config.toml
experts_per_token = 2
init_std_qkv = 0.0174
init_std_o = 0.0
train_tokens = 338700000
Below are experts of layer 2 (counted from 0) of a mixture-of-experts language model. Rows are named gate (a neuron's input weights, with its number), up (a neuron's input weights, with its number), down (a neuron's output weights, with its number) and show model dimensions 224-447. Each number is 128 + 32 x the weight over its row's rms, rounded and kept within 0 to 255. Numbers have three digits each.
Before each expert's rows: "comes after" lists some tokens at least twice as common just before its tokens as in all text. This comes from a sample of Wikipedia text that the model never trained on. Tokens count by the router's weight.

# expert 7
comes after: " ", "|", "–", ".\n\n", " for", " ("
gate2:125113155119164153172132148138102071165162108156142140087140112135143101152102170138106138124098210220080122096167186207118108122174115113153205060094146088124110136086103132126087142084149104139136126159140136121113139118140067127101082146129058164130110112085165180100145151145131191195115147066077135149155121125087172133149146129116118143083130154122082131213098145132101140113155095146155171090156107110143147135142111120147087114112138123188139100093154131103146135142148151172154057115120169112107128152118116131147157108091097123182107130112147120115123166169118097104138141176128193056132139088141174132131175068135135057168175157174167134116141134126082119155108
up2:187153135147129128137122100139122158104107132129141135131122101127148183142096139141109133094107089158170072128120091152185122226109118129169122147100129099107066134152110126041062097147153058145213108131082168120127144169157120154124072168121106185146116121119138118118158185036101145137110078142066119115153117115130144178123135152129161125130113123187152129111076170135095117083136068154152199127182061117157227148091096107108113096156112141125133134094140138094108097153166136141068190130098141146156145181156161134101171157120138110137129124121098073138071141116135076123178100165126118070169127177072121142065124151129062181112159163164143107087140092131170115099136
down2:061142171153099095106098115135154124168132042217168161105159148157168090175135135155101118137110143208111142141119154143052135094143164180138078169144163148081176173120116152108080162074130111130163110171131151154139161073129107138140150129126135142114138137100121116105160134124064121039126132132106136132109087173120085171178080110146104109181113113174147123112082069189167145177155108118114117101171088121108121096147165106186087111138146138067160188118090097078126109178170100133100126089165162109123007119074144176120108088139163109120116141096109076205129149152143122122142110098072115153127116173165121146123069106136151149076162085072108195187112096133122078097132

# expert 11
comes after: "20", " and", "19", ",", " to", "–"
gate1:111079172155120155107097132170091156082186144160139138179188096117110099192149094144182135074159137094127112080132153169090130044162078090153062110137125168123181110122120134129078190125036124108175106144097132128125082186090181171185081152135148144108100139135174145083120112103133126133125227073123137099093145101188078130131077130115138157188143110144104065144158127143133146159117097127133159156196140150097127099155116115120123124173135138075094180112153125097153053181100120135160122186106096177145103140147133140038151137128163156186143112115143144194117122141145102093122136120149118098085132121164156128193084058151152178130095102107129145124126156105198211141087
up1:084121135143186076187169158127097126149087119178136101144142144120118112177138144147178127161113149094110091130166132095148127160053151128099126178137120119137105108077133089137114126164161138104092084194129077153153126128147111114094101188131108137123118106108128133131104139121126124104151105088119183111151161130108153148086149169177127152154147159108125087104130093122110129094164148135076110099134125156126088163123101128091112132104053065131146172215216092153132136116145100161125107134161160113135116104170120133162075135094108108114128115117075130143128117120115162143149092132095138068077063104109101116139119127112103075080138168177116052130142171128121096156092
down1:105105153169119110138115157088127140144093049104119137112135152134097115175149122117140103073115141071087093108106100172098122130062109176104084122134112148076150105158089115141150141170144066132164117133113168140167120174153137121118136143073104161177118074122109173160152100181098105155149078095101142109125160109155106098084156181118163110062085109148111105163065182099056161107143100027125184142099085141136144112146139154089160105174159130137086120122102128177144124127166126114054110126148166151133139135173118118039099061134123182184156141121135166164109099191143119127127089126181131160125126138098127157160108123099119103164108116140172112107158131212124166166123

# expert 2
comes after: "\n", " |", " is", " was", "-", " as"
gate1:079136108111133123139110111171151176150176191148109116120133076134085123132097114097199173074159151098141136107120094152074092085121067108132089099133109185139184143154169094164056151174072149147147103179095043174156123162105178097133125108151119076083130113122109099108115145102098166179159180098121090134170177142178082152067047119134161179183145135150119089125158058147114131162139113145072144153120165168088080093134087129147088121163107158132093137126168138128156080141072076123148069208100118154144141152124119119124141176124168197122190097136117095164143114122191119101172098120121124127105086117136174107148110082091122183150090140113133185187141135123170166120082
up1:092126159153177111147123127182056101144087127154123120156137124107081120132136102166157099152147127028048103152125165127164162137104130058161091134199116107078123089106170075090131115158143144112158073207100189134147116120121115087101121164083098176080072131138116161092096122106172107124165158086107160144178113084135145118098146153177123170130128188146142104098168094079094162135184134122118138151139123151154142145089153167033098161072090097097105184146208131169132166112195125108141089084182150137123087098165122123132073171126153066107153121104113184078107095097132176108185141140120157076106062086157099100163113151109173087079141133122086148112174150106136107118143
down1:115150107159110162153133146112099151147122098098169111157149213077103092141114109135152100117115124093094101131099087136141122166097140129143154146112116188156141107115157135162170126183144158133174178152172133077169116165102158148129102107091126135127122048154130081148147165175141074114150102115121182157204149107152097112105126122139118140120202140153156166097134188166120126120169141110109191101088131143142132154165106150113126087125150081149102190131139144127146095140147114146126083167077148105126175115144139175140159073120177195166167111115121132147093115136073075108130113148145113163136174134134154118130095129139119094137134142177152095143161112103091100159107

# expert 0
comes after: " the", " a", " The", "'s", " his", " an"
gate1:136173137156140127118120128196110189115154116132164185179128142089080084166133044080190173105157186080105116133156099154126106095135138117138116087093122171130149165101155112152046159139112119149145116162077096165130110159070134162141132167146106140131107112144126137117074113104107087146145186082076138124148172079127109106071085121158103158172203135125122105102177131165129205151079106122088127112148129159128086123154154103154148087129118116120106119167102147110188117199134108155113110213093176139107136119128126139076184196160119155178152083147142113167117118122122131090153095096137146122090169108141100127167098049118163147145062156135107116152133130148194150110116
up1:081122142140172124172133134124088113111087110130133105094142145127071140153119130140133101175145088073115118136099191105170129116115157108168127182171100102146134113080156104086172102167165159112130128174102153127126139134138120093084076150127143187059097142140129166143134098120172137171145115075119221129090117142102151055121171129178139151141122170173134087133148120080109113107124148169116129104112126127155130153144123146055127152094123069033145223123231130183127152104135071103130107107154142138155167084180100130145099115136158126099141123074119154127153105141145189137149142137139133065071070099156132115169146115095127143100158131140116125130136166119161146140092
down1:082127141205169173118074142143109144150087050088122111101151138127124093205144130121178103080146185094127121104102120116149113164159147156115098129121089143124142126075139087106167138212158113135150147146163126136151128146095140149120098173090107125104093069172066129099144110141116123085102105122127154136140119091194107115090151123156163122113167128185129096130098132132122136073173086103084178158095131153134128139145109165052079098147142102136096122143075121151255130122197112138059100143112152108144156159101132126133108113093151147146133124142135142140119113148075143114142144119221083156144096130118168135138116132110127076162118168094135152156204130109148110159126

# expert 6
comes after: " the", " of", " in", " The", "'s", " a"
gate1:145120140170142099154151135114110198105147117112142123141146102074105121209141115101176148115131142049145091109139118154097104081148102106099075100051131195083169167114151147132090108126027129128164086134049111115133148147110173109141112125133133121096094091139105127161141125146089135136124188091090139150169110103119109123084108144116122116123151174124081102134150082128130179135118057117114142137184166193116132124163114110131105087162105066085103119132104097090188074199135125143144109178100136103140113157103109142076169164158150190158176089106132120127129135108151171114155093122128136054105156123150114115134076070099190186138079136149147133129148101137176185176129
up1:073120121136212180113110120134100063123080150149114130188118172139083124173139103193190104133167080065091112130091143078141142143124147130132144158181131095167162117080143113140104132213165148122099120200181139144129112158154095124102106205117118166104125149140135152131109125098160107162167137080132155119100196103129156092122132104148106220160159156175132093120180150099109123126129149125078118113103109139142099088125098158071177090099140126081135213137172100142155174101114092122112107127167149171121124101179112122170086161128110107139155130088121149149139117142114172127179155117120071121085114095155124118200126129125120122076144162126102131149142158105158109096102
down1:136163158139082115105152117099141164144102121082103111050159154083094137194124075127163108106157188060084110095120115140111121136144135183112082142120145208099107111137154114087130097201106104114150130136107142123226121152138148114147088124111107131148071068118100072114138152134124100072146131086231116110157111153142121100081135150160101154109146095170117096121056139127097163115120097082056133168095139153152163143153139136067093101188163132135122155156096155174174081115176153138085127116096168119093126166153138159124118078098148183201138152149198139115114086136115162107179098162148190169114145166136159180133110090094147052088100108099123123164163131170124142164070

# expert 3
comes after: " ", " (", " \"", "0", "1", "2"
gate1:140078169153120126096127138106112154102160147164141128127149133082082087176146144092153121067195178071123135112098105124092140085173115094118114157101103198145144185135147119099080131171066139088163087165115079181149117151129141134157126152139119126104103129153142087149128177132128129118153164075100129163107115104154032134107063147100137167153108133134128059130136106121119204161093091089130141126165110228090114111131142120109106118145105130107089139122172071100167099118108125135138111200126144134153130173099132154103121147111147145159157107094149127162111125117172121116157113136095130064131121116187151155182130110123147179118137119161112151135069152090170135141061
up1:080137128149187137182137129203078101161067128123123144147094121130086143161164117179124130177101130077135100129129139111160110073077157117147114141186110111080147101035114159127118151140191153140126169170120102088140140121123120074118084173095106187091140116143124149102113124089149140093128155096114185118115102111113121137116130174150155181104136156152156095133140127089113102094154136119099088097143161118118091116092120131110077116125054102017156188163183136160129174141177096127149103095132106163130121056188119130135067171119120126135135140078115143122136129073123159115090150108131117149015091076128083107155112146084133123090140175127169087126158160150154124122118
down1:096099173130095176160164149124155121128100037137125133110138153112118117207144098103139041087139162141096129048046081136124114107126113120090111113121113136135117145104122101126123151119159085117149153118181113136108143134126152124146165153122110151132098076091061118125155125163127146078122057093115139161112177118164109143064075161174126113101123116154149108174081096136140164096129139088067137140088117107154134140102105188086167096138098096114111147141087120185189117122129123149093129117125137104158133129142101113113100120129151161180202180140098120094149168167132164145174022180163127147130164090135153176192109087130154092123103131124089143148195114155151106193189

# expert 4
comes after: ".", ",", " and", ".\n\n", " that", ";"
gate1:092092117116126138103107133140142144177158149152127159126135086116128078191140103097222107099140169077130158087141124145104113123171078101098113121105096150151160156148161091177062159141077163152134116143102076139200090187126148149152091211154122156124127126114135118116147107113086153120133142097082128129148183112142083159102059092115130172157087137134162073142155112124149135090081113130078146132171119134108073083127131149180110134177100137133077142115111162134152070136113098177123113162111144101167095134146119164116125122111168152151208059091113105157130153076150097161134110092120087069123119100122109075181106071096151146083076156138128120155097165093174169130099
up1:106114100161162171191131114123084127113058113122122063176122147085075119171095120179148134132159075100112099128109182081179115135093176115157138167171095090060112122057156154136169116187155163088095111174088140109164153118148124100114070135112123128115116091119140176110134108091141083173161088098124214135118111118138187090112178159137125159154098169148106105139108110100076153097117153109091124081148091142120130153113126159069149135098112121044142204196198128073152156151146108101134043133185157169125099094215134125131104178137120118090112089106103169089118108099145122143112144085130130099101078095157070112126125135108117094084141137140094117145132159130142151113123
down1:108151143189159129149085128194133115158098055076099112128100146076103087188140146171134089106108135076088103075092134175149143160146149170133081160161075145084114115136123159152110148169156144102165126184133200110199131115157154127144117143151093148193096112136112160188135182156132125170168110131145177165143134126087093142112126192116134102128121108144112090112155158096140120098123087136075212121107114139134133126109082151089162147164124111113141157156070140136191084149163126104094142115116182133112076132172116153118103122151127190173169114121112151178093151109117187160136081152137182205119097118094100129123087151106095152105126127100148086155167105145138111131159

# expert 10
comes after: " |\n", "==", ")", "\n", "\"", "|"
gate2:125077104158174165151151159142135058102118087109113163128177103153113133125131170165124156135131137199093119125117121127111097077139125119096218068064186099117135118076141116124087074077126080141149142086115133135153163137113097116106144103145107139107134106116090154041109185163201174175104152051145060100135134144091141138165110157124071133117060121127152148142130148123098113134180105151116165147146093115139171184145041132143185122061156141185165138109169136118132056132110183141123116106111142161121116142072135147139125165146092141150121142137075132128121140156114113132147102146159127083091127082135170150118203096114157065163172130157107121116141131119144113143093
up2:182135111161172119146143118155160136085081163097116120114118095107130164097115132106101161117106074129143076151082089133170148195137150096168072136074154084103132160142123129138104094158149063161169095137077135117141109196114110153114094162123128157078102121144092136141126182068141112112171077154110091123124145092078138161172068165149162119147131139166170125134128170114125074092110064148134203116136084107154188144087095130162180109136120093120131148097125108139122079161145148171092169094143132180154148173176149136125146184104113109077141083146072110089084126103116086152151083146115120095158141138108116112091115147153110189103149199149133127110156094105193069130163
down2:103079208093093179143095126127188160129161134118136171092085154172161116165118138167156164149192125178111124125120118120079098121120146155085126113115106079141168118098139123154118149127134090112159154177144130143099173157113118103180141110153145110087127123063143136143080133105136130128116169158114079125158116178129103153150083143121085098110129077128193197138129118176182107137126163183095099107137158124125143108110176041161092164074152093161107167136107122075118191183121167151097205101114136121136084122053165176102109169138153131112115173145108128211116195127095156148105168147085156107111137150132136141133115158123166116177167140080052194103146100152106087104112

# expert 9
comes after: " in", " of", " at", " to", " on", " from"
gate1:127126095159105120130101134146130155098121104131135151151159123132120116187128126145148099052161134079111121063145096126100102094172142096136112079121151178163161167129148149153111152152087154089142124159105106148175121190116141148112093133129135133134103127142143121148111129122142120082132143101095132115126122110167110148088086130116135103202156140103100109174160135106140168134089088129067131152192150184092084112174092123087125124159116113104119151134084121108201089193112089163116151212090098149142087136098171183045177155099126177151160094150117122182137110133190147081173163155149094133134172109167140115218099079133179198130075132140128158139124143129163183150098
up1:119122132130200151132172086141070094121070154183129056109086131054080126159151104136173109176080107100111091150088162111166129095110136084107089192146078128111134117103136139091106113176162158138092126193094140129147122126126090059141099175121120127094140127126140187119120136104167152170164158061145175131119152097119139101103176134141148171121147184135148056072150148077119142122114133142111110101148131119149109148087123123085142088108113116048139159151206097139123144104148122096141094117176159175100127143187093117113078168175134116110157130093110141128112113111148180151129109104129112079126081093164120132134097120073046084068099159102097108141111179122151125111108
down1:143128146166143132103105120105104088149129110129093109100160155159102089212135119144131133109118192073114133134100134135158095133099132154089089099154121165115091112122136087111097160196128115124143131161153119124150132163125150144139121164096099139062113053096119099160106147172068154139131108101121151119161103126149092101078136148147061118097165089171123091150096129125101175084114093059121177109089130180154134135157112139088122134162090082148050139192056152147175078154129096132075142178129218134138166156086105094068100073098150147215093129086119113120103097171142162113162174141170112164112133101067127119174116108167122054122156099125120191119179123106092133131110

# expert 8
comes after: " |", "-", " was", ":", " by", "|"
gate1:157130153141106139128091147147123151126117162136138162121121104103086108183156115108202129071187169113152110101117123154110093092142094089121096089078123151156178143105160128162064128138051149102176159169100126116182134186090173152158079172128107106094106114147157099086115087108097157133099218096100119134089138156121092131110090085127161149150148134130114096105164122160158137108100112135071122138175131173080105086171095106169135093142117132129094123088147121076199097166120130136169117187092123127162151137125163168083177174133149156189131080102133109157118136116140144138123139126153129070125136098112110099204096074134122176158094195143108185150133121095185147133109
up1:084124135158175154160160104125114124129090113172108123161110182129046059136135095167184110132135100067103123141122138090121113108122121074134109182159104134101137142066152088103163140198181160107103090184103093157152092084110138103115100206150139152109133112162105138164140123111189126151132149088090176098138127096114126109090176175142116209118118201158173093100127127051093128113117148119104103138131117140083147134113150181065119105079082090030126202223129140153128172130162099143120136130184106107114088105167077128121090166128122099127164135068136140106132146141158157108129144063137141098080119115155099120166128112123115101066079142150133111143118185128139127115106
down1:107121106169132142116083120129113160182120074085143139143157200123102115146196112108153058158085146087089106103080135111157091186054152166089067141169116156164052114160146103123137156198158130127145139119150161129143113116136167114138125144128120130147081140174098152116115153144130115106101123095137155140150150098122179159101129136142101106138163106187120128103132169084125152115133104090102167126136116146138125132124142097076174138117126085138103130118106110169151144088163141139058127137133187111166180158204127111131086114081129173182173142116090136099114136164074112148106119147185114142106139108135142096138167138130155073131132114119139106160142136177114143153061

# expert 14
comes after: "19", "20", "18", " United", " (", " U"
gate2:137069138118185153170121147136127113126112113112107115146189115141120113120159168118166126141167198163108103116132144163143090077157148093114195083061133065115122149081161129165120103087137084142137167160114177087133120152100098103076085070118110130179120131090151188094113144161179202200129149079112089093133124148089142140151139110142107159122129167146115156131154118157086128159202089181120159162145136129126135182146071123104182122075100099139157125118075153071116091172114181142155086118112188132078118124089124162150161117094085107162083155114110133080097177132103148145119113131173158073117141065126160113129182120095137079169131138155161129124159083102146117125115
up2:169168117143126121132139121124118158093079141085106108145088115156104127134149160099102165137127092116145057118085088153157129162162099117127129101073126101165062151134117112115121105118127059167173105142093173152109141156125135143122128121103158155159123117119096164127142186086086135149187089153091100117137112075111119110159094149163161141109136145180192114099121187116156124099062070132101161087151091092126182138090127063166113096183090110093102095103088108089123142153127114158108172090126156178142198154188152155101161157117113112100121119128069084107090163090124072137147080128144100091152107177115153093115084126109067192102154165133202136139129105112195048137156
down2:139135140132155183119071082127157105123184136137174123077128152188178129162044097149163156069168078144135101106088079187057128091108179145109136124157192098086160109120151107100121109132102097139083148106156127125220132127109124108156121151136103121066151109145154157108150117143102091134090142097137081104122117151072123187091099123135129084142147137154128171130160084208165149111140152149122111098189075134112119140115061108134086133096135119121139130124112104105083137165138191140077126097083144141117051116116107168102158116179117163150132169155087152159109067118126082138199137167060160150084097140180094198083144159127121124141161162094129160103104125137070160115097